config.toml
n_layer = 11
n_experts = 32
experts_per_token = 1
d_shared_expert = 0
moe_layers = [0, 1, 2, 3, 4, 5, 6, 7, 8, 9, 10]
router_score = "softmax"
normalize_top_k = false
balance_loss = 0.00338
init_std_router = 0.0267
optimizer = "muon_variant"
beta1 = 0.9
batch_tokens = 131072
Below are experts of layer 5 (counted from 0) of a mixture-of-experts language model. Rows are named up (a neuron's input weights, with its number), down (a neuron's output weights, with its number) and show model dimensions 0-191. Each number is 50 + 10 x the weight over its row's rms, rounded and kept within 0 to 99.
Before each expert's rows: a language model's description of what the expert responds to; "raises" lists some tokens whose logits its average output raises strongly, later layers aside. This comes from a sample of Wikipedia text that the model never trained on.

# expert 25
What it handles: Word fragments right after a single capital letter in foreign names and surnames, such as T-ass, Z-of-ingen, T-og-asaki, plus zz.
raises: ".", ",", " and", " (", " in", " |"
up0:64 49 58 57 35 53 41 58 29 63 53 34 66 56 53 54 33 52 53 45 41 38 63 49 55 43 56 46 56 53 32 65 58 62 70 55 52 51 44 52 50 43 59 52 58 43 68 59 48 47 39 57 57 55 46 54 48 60 51 44 51 43 58 68 53 58 61 53 58 57 60 64 46 61 50 60 66 36 55 37 67 46 53 51 51 42 46 49 47 40 61 36 60 57 28 63 29 57 41 48 65 43 40 52 43 66 64 77 33 58 61 47 46 45 37 58 61 49 52 53 47 46 42 49 54 34 56 44 51 51 51 43 56 50 53 32 41 81 62 52 58 55 57 52 34 58 43 52 39 44 50 35 46 51 37 62 52 52 58 27 62 55 58 34 41 35 47 43 53 58 56 57 36 49 42 47 61 34 41 46 62 70 43 42 69 50 51 60 35 26 48 49
down0:60 44 38 52 46 53 45 41 59 44 51 55 40 61 53 65 64 14 49 50 61 50 59 55 41 55 56 55 47 37 51 40 53 51 71 38 72 48 54 55 50 44 48 61 50 55 60 54 51 57 49 52 53 47 51 45 42 72 63 57 59 28 45 54 52 51 40 59 53 66 42 49 54 43 50 44 32 41 34 51 64 48 41 67 54 39 65 47 44 43 41 39 34 47 35 48 39 30 59 61 36 31 30 44 62 36 59 49 44 55 60 56 23 60 45 67 50 52 44 33 39 48 56 59 61 56 52 49 52 53 46 38 49 45 66 38 52 69 53 39 63 56 54 43 36 47 51 49 43 76 48 61 49 53 53 54 45 55 48 49 53 46 51 40 36 58 39 39 65 61 58 25 59 47 45 33 36 53 59 71 42 45 54 46 58 55 42 44 44 51 40 65

# expert 22
What it handles: Pipes between table cells in sports, election and chart tables, and the preposition of inside institution names like National Bank of.
raises: " ", "\n", "-", " T", " \"", " and"
up5:49 67 69 62 46 53 50 41 73 61 44 72 43 56 46 56 57 42 49 42 40 38 49 53 51 58 49 43 44 44 51 66 49 45 41 77 53 63 46 61 35 60 62 45 45 40 54 40 43 43 26 40 62 40 64 68 52 50 59 47 49 65 21 42 68 60 51 54 49 61 41 49 54 42 46 39 40 60 50 42 27 43 52 55 51 53 60 36 54 46 53 50 41 52 53 47 51 51 59 47 46 36 49 59 83 65 59 58 50 46 47 62 58 57 40 33 58 43 49 58 41 44 36 47 52 34 28 38 54 57 34 42 39 56 47 41 44 39 67 42 44 44 42 55 50 64 57 43 57 45 41 71 56 52 63 45 40 61 44 56 56 65 47 30 59 65 62 53 49 44 63 48 48 47 57 54 54 63 44 56 37 53 49 65 45 66 44 44 44 62 57 43
down5:45 42 40 57 34 52 77 23 36 53 33 57 56 44 65 55 48 54 51 54 51 44 58 62 60 49 34 52 51 36 51 43 44 50 38 37 47 50 53 50 53 39 44 44 61 44 43 47 51 51 48 63 52 48 41 45 59 44 46 58 38 64 73 55 52 36 34 37 59 44 58 46 57 58 41 39 61 50 62 56 54 45 46 49 66 52 59 52 32 42 59 51 45 50 54 41 50 60 51 52 36 71 64 46 47 61 67 32 70 49 55 48 57 29 47 42 46 16 65 55 55 60 60 58 53 54 58 44 72 51 52 49 54 45 51 64 53 60 55 69 32 44 46 46 47 61 45 48 55 45 47 49 41 61 49 62 51 48 65 48 71 62 50 58 59 49 46 48 50 41 33 47 46 66 55 58 38 63 64 50 44 51 37 32 74 45 55 37 54 37 57 29

# expert 11
What it handles: Are, were, is and small number words or digits, especially in census sentences such as households were and about 200 ships.
raises: " in", ".", ",", " on", " of", " to"
up0:59 64 37 59 47 67 51 49 57 42 53 34 47 56 56 52 38 49 31 44 36 50 68 48 56 64 57 47 48 58 38 62 52 47 40 49 55 62 56 63 37 54 46 40 52 50 46 51 46 44 52 37 38 55 47 41 51 36 53 47 61 52 29 23 50 62 59 37 47 60 46 34 64 54 43 71 48 53 57 33 52 45 45 38 57 27 42 43 44 58 53 61 65 51 56 46 70 44 47 49 58 40 39 40 73 64 31 41 56 44 67 47 54 47 28 41 52 61 48 62 44 50 57 52 59 47 54 49 51 61 46 49 59 30 65 39 43 55 68 52 44 54 32 38 46 44 37 53 50 51 51 35 63 31 60 56 58 48 69 51 67 58 66 45 64 41 58 59 45 53 56 58 47 60 50 50 36 57 47 26 44 43 59 55 52 39 39 55 45 46 65 72
down0:39 68 70 54 39 47 48 54 56 49 55 42 45 65 57 56 54 61 42 48 55 58 68 38 43 53 55 51 77 49 50 31 65 35 45 59 57 56 42 53 39 39 71 51 40 52 60 44 58 53 45 48 52 61 31 35 55 81 41 51 60 69 57 43 41 39 73 41 49 46 49 31 52 53 45 43 54 46 37 55 50 52 54 50 32 52 39 45 62 50 62 58 45 51 48 60 55 38 42 54 48 42 49 52 52 63 39 49 55 53 71 37 50 55 43 33 44 60 59 53 60 41 57 51 69 44 39 41 42 47 46 54 57 52 53 43 32 55 56 38 48 41 42 46 50 33 52 38 47 51 37 55 56 28 54 56 68 52 39 63 43 46 58 41 61 61 44 63 75 48 44 63 74 60 56 51 37 49 37 40 51 59 39 47 45 54 32 66 42 40 41 48

# expert 24
What it handles: Pieces of foreign names and words with accents (é, í, ş), line breaks, and sentence-initial He, She, His in biographies.
raises: ",", " (", " and", ".", " in", "-"
up0:58 49 35 66 60 41 47 49 53 43 41 61 48 43 62 34 39 38 32 35 56 34 60 61 52 49 55 68 32 50 71 57 60 55 40 48 53 47 54 55 47 44 56 44 50 46 68 60 41 58 39 53 59 67 54 50 56 36 51 43 51 48 57 57 44 57 36 52 47 59 53 46 44 49 49 62 66 72 45 40 60 45 37 60 38 58 56 38 42 53 54 61 41 47 34 33 53 41 44 24 51 49 59 54 52 49 66 51 57 52 81 48 55 51 61 41 60 44 73 50 48 47 61 27 67 57 53 59 39 44 68 52 32 62 50 65 40 61 53 44 58 55 44 56 44 46 69 57 35 39 45 52 56 44 31 48 52 42 44 37 48 37 56 66 49 60 36 50 47 60 47 56 57 43 40 62 50 43 64 57 64 32 36 44 52 58 49 58 58 30 38 50
down0:46 53 50 59 40 50 73 35 51 65 49 63 41 46 62 71 40 37 27 52 34 30 40 48 46 58 52 50 49 43 49 73 45 62 41 31 46 53 35 32 56 50 58 57 49 63 34 49 44 51 55 53 49 43 42 45 34 40 36 53 57 68 39 67 46 44 45 51 42 45 43 59 38 40 48 52 51 61 53 45 39 52 33 59 71 47 50 59 53 52 59 40 41 51 65 34 43 50 33 49 48 40 57 72 49 47 67 47 69 58 47 35 69 48 33 50 64 60 45 53 40 60 59 43 55 44 65 50 51 50 68 53 44 59 48 50 53 16 44 50 63 64 40 53 43 67 54 48 46 59 51 56 54 58 54 59 46 44 54 64 62 41 43 60 41 67 61 59 39 54 60 56 49 55 38 46 47 49 50 46 46 63 47 50 50 50 69 58 54 34 34 45

# expert 1
What it handles: Mid-word and word-ending pieces completing a word after a stem, such as -ing, -ility, -ice, -ives, -ism, -ats.
raises: " and", ",", ".", " in", "-", " ("
up22:35 45 52 46 38 49 46 40 51 71 34 46 60 39 48 44 41 48 56 35 49 41 54 58 40 41 61 40 49 51 39 42 55 61 57 50 46 61 55 43 64 47 51 37 54 47 35 65 37 47 52 40 60 60 48 56 26 51 54 43 42 64 52 55 58 48 60 47 56 51 52 53 46 51 47 53 49 51 48 55 43 45 56 37 35 46 52 41 22 58 52 63 36 23 67 47 44 48 51 76 48 49 54 61 40 56 40 46 50 55 52 70 66 55 31 53 46 47 51 55 48 44 37 39 48 57 66 46 69 55 40 72 62 59 48 40 35 42 48 43 28 54 51 67 42 51 60 52 30 56 67 35 36 63 46 58 51 34 55 59 47 67 46 42 45 30 47 56 55 67 41 51 53 65 52 68 45 47 43 48 65 37 46 63 72 49 55 58 68 49 53 36
down22:50 38 60 54 65 28 62 42 42 43 45 48 52 54 43 41 63 46 30 49 65 24 37 49 56 35 52 57 58 57 57 62 33 48 40 39 49 44 55 55 60 57 51 68 53 39 27 47 40 67 48 54 41 50 55 26 37 59 57 41 68 57 57 49 65 59 42 54 58 72 54 32 43 48 42 57 58 49 41 56 55 63 60 53 56 51 46 54 38 56 39 43 60 60 37 64 27 53 48 70 56 44 54 52 49 39 46 42 47 42 61 36 39 57 57 41 37 49 58 75 57 52 54 61 58 42 28 58 34 54 46 52 38 58 46 49 49 44 49 65 62 35 76 51 60 47 46 64 41 42 38 64 61 40 60 54 53 50 30 58 50 48 47 37 62 60 47 63 44 64 58 47 39 54 57 55 47 43 50 51 53 50 36 41 62 57 49 51 61 56 50 45

# expert 6
What it handles: Intensifiers and hedges before adjectives or verbs (very, much, even, never, almost, less), plus not, be, was, a after copulas.
raises: " in", " the", " to", " at", ","
up0:52 48 43 47 51 56 55 41 43 52 48 52 57 53 57 40 60 37 50 48 45 26 57 57 52 53 43 64 43 59 62 47 62 60 57 65 33 43 37 51 51 31 54 49 41 72 45 49 59 41 47 46 40 58 45 38 49 40 43 66 55 53 34 50 61 64 61 54 58 45 56 46 51 64 48 62 49 37 55 42 55 67 56 46 31 49 51 53 73 42 39 46 49 45 51 56 29 30 54 63 49 34 42 52 56 30 57 54 50 54 52 43 40 53 46 40 49 50 65 62 48 49 51 46 58 42 59 71 65 70 60 47 38 60 47 48 54 60 52 55 56 52 65 54 42 48 44 36 55 39 49 42 69 48 36 56 52 56 23 45 51 64 58 52 29 48 41 52 34 36 39 57 38 78 64 47 39 48 37 46 58 72 43 42 41 45 54 39 64 37 71 65
down0:42 61 70 47 59 58 72 33 48 41 51 42 50 58 58 53 38 42 51 56 30 49 59 46 64 55 47 62 38 71 58 47 45 43 48 37 59 47 56 67 44 33 35 58 60 36 71 55 37 37 50 51 48 46 37 54 42 45 46 54 48 32 50 47 38 45 30 53 39 51 51 64 56 59 48 66 56 53 55 43 36 48 35 52 49 60 33 43 36 46 49 53 41 64 41 53 45 33 56 65 49 44 26 57 44 56 42 51 46 50 60 67 47 61 53 54 62 57 48 56 49 51 47 55 30 39 46 62 65 46 62 77 54 33 50 56 68 54 57 56 64 42 49 31 60 27 61 71 56 38 35 58 50 54 65 53 60 46 46 41 51 52 52 44 46 48 56 65 43 52 56 48 52 35 44 48 38 44 34 58 46 56 45 58 43 63 45 49 69 50 41 56

# expert 18
What it handles: Wikipedia section headings between == marks (History, Awards, Bibliography, See also), plus numbers and labels in results tables and lists.
raises: " and", " by", " to", " in", ",", " of"
up0:58 41 64 43 62 57 56 39 46 54 55 55 37 40 44 40 53 38 59 47 42 48 42 38 59 53 78 53 64 40 37 54 30 51 47 55 45 52 50 41 33 55 69 46 47 42 40 17 54 46 34 63 45 54 59 47 48 56 52 46 50 68 44 47 57 37 55 61 39 57 44 36 44 47 50 50 55 44 54 39 55 67 67 65 58 49 41 36 45 41 63 49 62 32 56 65 41 45 49 48 44 40 58 47 61 30 61 48 56 57 60 49 46 40 70 24 47 43 43 61 44 45 49 54 40 63 52 71 67 45 53 34 51 30 47 41 48 38 40 47 50 40 49 55 34 62 45 50 52 56 44 45 47 38 61 51 49 43 57 59 53 53 51 35 55 34 43 63 81 62 52 41 60 61 70 41 42 49 61 50 50 56 47 46 31 65 51 59 59 40 49 44
down0:53 40 48 64 52 57 44 53 38 36 51 34 46 61 50 40 58 56 53 38 43 39 40 50 71 46 44 75 41 35 40 30 48 62 33 33 37 67 45 58 52 26 44 62 39 48 49 43 51 52 34 53 42 41 48 59 50 53 45 62 54 61 44 49 53 65 53 67 47 47 34 41 47 48 30 33 63 39 50 50 50 41 58 56 51 51 51 51 65 47 42 40 48 44 34 51 60 67 59 47 45 41 43 40 72 71 62 51 58 60 60 50 40 59 75 59 56 34 60 49 53 51 43 42 57 45 56 57 59 49 49 37 39 37 45 54 53 44 46 52 53 45 36 46 45 65 55 43 56 65 53 45 67 52 47 61 54 49 51 49 44 59 52 37 72 63 37 48 57 40 47 39 47 21 59 62 62 35 57 49 51 62 52 77 62 48 53 38 61 45 45 48

# expert 26
What it handles: Occupation words after a nationality in opening biography lines, such as politician, footballer, player, actress, plus born and a.
raises: " and", " in", ",", ".", " (", " to"
up0:45 28 47 67 42 41 34 43 63 38 54 50 47 53 33 43 35 56 43 68 66 35 49 45 60 51 38 60 55 53 41 56 53 58 51 42 37 59 51 42 69 39 58 49 59 46 59 45 68 54 45 51 46 59 48 60 47 39 66 34 54 44 52 53 47 49 47 57 66 46 44 77 50 29 33 43 46 62 46 25 60 42 52 47 37 38 59 62 35 47 58 54 48 48 43 48 53 81 45 51 49 44 49 54 48 57 64 58 48 49 67 44 51 62 58 45 45 42 57 31 52 52 44 41 48 52 41 43 54 45 45 58 39 35 67 37 49 57 65 39 35 32 28 39 55 44 65 44 42 42 38 57 52 70 58 50 51 52 52 43 67 55 51 43 38 46 57 37 49 68 59 44 31 56 58 36 51 49 45 55 52 46 66 54 49 49 42 46 56 38 35 34
down0:52 60 51 45 42 48 50 64 61 57 50 41 44 51 55 48 69 35 43 45 38 48 47 51 25 45 33 47 47 39 59 34 70 42 79 51 43 43 35 65 47 55 55 46 60 62 62 59 55 58 41 34 41 69 51 57 60 43 53 57 51 56 39 57 61 46 45 60 47 61 32 53 38 36 65 43 40 58 60 47 59 52 36 60 73 44 43 54 51 41 57 42 46 39 44 39 51 47 45 53 53 47 44 59 39 47 50 42 39 40 35 78 47 50 46 44 76 52 59 46 35 38 42 29 40 41 31 42 60 42 58 50 45 45 57 42 51 43 56 56 61 52 50 42 39 41 26 49 54 61 44 46 55 45 44 76 59 53 65 54 69 52 44 57 43 48 64 57 43 57 55 59 48 50 64 41 65 53 55 35 69 49 33 57 51 54 53 37 57 49 46 56

# expert 29
What it handles: Middle and final pieces of proper names, often German or other foreign surnames and places, such as -mann, -stein, -enburg, -sch-.
raises: ",", "-", " and", ".", " (", " in"
up5:40 41 48 50 67 38 39 36 60 63 44 57 51 45 49 48 42 45 42 64 45 54 62 54 58 46 72 47 40 49 37 58 50 39 52 48 50 72 60 56 58 40 39 50 75 67 35 49 43 35 48 64 41 49 57 65 55 52 43 30 32 46 63 39 61 33 52 58 57 59 56 33 45 52 64 35 48 51 50 68 49 52 73 51 36 61 42 73 55 55 61 48 43 51 40 58 39 60 42 60 53 48 54 39 52 51 40 72 37 63 51 56 48 45 53 44 54 36 43 53 54 51 51 39 54 71 33 36 50 49 37 67 57 50 67 50 55 33 50 43 48 52 50 52 49 65 60 55 57 56 40 41 49 44 43 47 35 41 43 51 61 43 59 57 44 41 53 70 58 42 63 44 61 61 64 61 52 48 48 54 55 68 53 48 75 43 39 56 31 42 61 44
down5:40 41 69 48 57 44 44 47 35 41 42 46 32 50 55 49 55 55 57 58 46 51 71 45 72 32 45 37 49 61 30 50 28 45 58 68 47 50 42 53 51 72 53 55 46 63 30 43 29 44 49 47 22 65 54 50 49 46 46 42 56 56 46 60 55 34 54 63 52 48 55 46 59 41 48 35 51 63 52 61 49 59 52 47 46 51 45 54 48 57 33 49 58 49 65 71 27 53 59 37 54 53 43 45 62 47 45 59 58 54 47 42 42 43 31 49 46 44 45 37 41 61 39 44 41 50 46 51 43 64 54 45 57 38 67 48 52 34 57 51 32 61 68 56 62 47 61 50 55 37 32 24 58 48 64 62 58 59 73 58 51 46 60 42 41 40 38 68 61 60 65 59 48 54 50 67 46 48 44 31 50 49 60 50 52 58 45 48 51 41 44 50

# expert 21
What it handles: Relative and subordinating words and prepositions opening clauses, such as by after designed or led, that, which, where, when, commas.
raises: " the", ",", " in", " a"
up0:34 58 54 46 69 57 54 55 59 61 46 59 51 45 59 61 46 53 42 48 55 50 60 57 57 57 50 55 31 33 44 48 34 34 41 49 50 70 47 55 36 62 43 40 45 54 50 53 52 64 62 42 61 59 35 40 38 48 27 39 32 49 61 46 56 61 60 49 54 51 35 32 59 62 48 62 69 44 33 46 56 40 57 34 40 61 49 47 35 48 57 50 51 53 46 56 50 49 34 56 42 36 46 55 42 49 45 42 56 53 45 50 57 48 31 50 30 53 50 52 55 41 60 54 46 66 60 46 44 44 52 38 53 72 51 47 55 62 63 47 56 53 37 56 65 45 33 37 46 73 46 55 18 61 36 37 53 31 31 45 58 52 62 51 46 53 49 61 47 68 57 47 57 49 54 36 57 74 52 46 42 63 58 47 69 56 69 49 61 54 57 55
down0:30 46 49 43 44 52 53 45 66 37 36 32 34 40 32 52 39 61 38 56 52 58 52 53 54 52 45 45 65 42 78 49 55 68 59 60 54 41 54 49 49 44 70 37 64 50 48 54 42 33 31 46 56 69 47 49 56 52 54 37 46 42 54 70 47 49 55 42 59 49 51 49 54 53 50 58 39 51 38 51 57 63 46 39 45 45 53 50 59 67 44 36 42 52 51 45 62 46 34 43 73 54 41 66 48 45 53 51 47 66 30 41 26 60 66 53 42 52 53 45 60 55 30 39 51 43 39 55 58 44 46 42 62 37 55 46 52 52 45 44 57 62 45 55 57 53 46 32 53 52 51 78 56 64 69 75 51 43 53 57 58 59 32 41 53 47 60 49 56 50 52 59 40 32 50 53 57 43 55 36 41 53 75 51 51 58 55 42 35 42 49 34

# expert 14
What it handles: Closing parentheses, braces and quotes right after numbers or units, as in (183 cm), (165 lb) and (19) in infoboxes and tables.
raises: "\n", " |", " and", " in", " with", " on"
up0:55 53 53 37 78 48 43 68 58 54 47 58 53 57 61 36 48 49 57 38 50 51 46 47 41 56 58 47 35 52 57 56 43 46 60 47 51 44 37 70 38 30 46 76 56 64 48 35 59 55 44 59 41 61 45 39 52 45 61 55 55 47 45 42 50 49 59 57 40 57 52 42 42 50 67 55 44 65 43 52 52 48 25 44 48 50 58 43 52 47 39 36 32 54 72 48 47 41 43 33 51 45 50 52 59 56 54 56 56 48 57 35 34 51 37 59 46 57 51 57 52 56 40 40 54 54 43 53 60 67 74 59 44 55 63 43 52 37 42 61 48 50 64 38 32 65 58 63 77 58 30 60 54 42 55 62 44 62 51 37 53 49 35 53 28 49 62 49 40 57 48 45 49 57 64 36 52 54 48 40 66 60 73 60 60 59 43 38 51 50 67 68
down0:45 48 51 45 53 36 38 49 42 44 65 49 37 62 47 44 67 53 34 47 49 74 49 63 54 42 41 52 69 34 69 53 68 58 49 40 54 61 60 37 46 63 49 52 48 45 46 52 44 51 60 58 42 31 33 67 60 24 35 39 36 45 53 66 51 54 47 48 42 50 55 60 73 55 55 40 62 45 51 51 35 41 48 67 56 63 34 59 57 58 45 32 56 58 64 35 23 44 60 53 42 75 41 60 55 49 52 37 51 40 58 51 42 32 42 55 56 45 45 46 57 60 66 47 49 56 60 62 52 39 42 60 44 42 45 46 43 33 58 59 40 44 55 52 78 48 46 45 60 41 54 51 52 57 41 41 47 43 55 60 50 50 29 44 60 40 39 43 69 30 51 45 45 57 42 62 48 58 62 40 51 55 55 56 44 45 54 62 38 55 48 44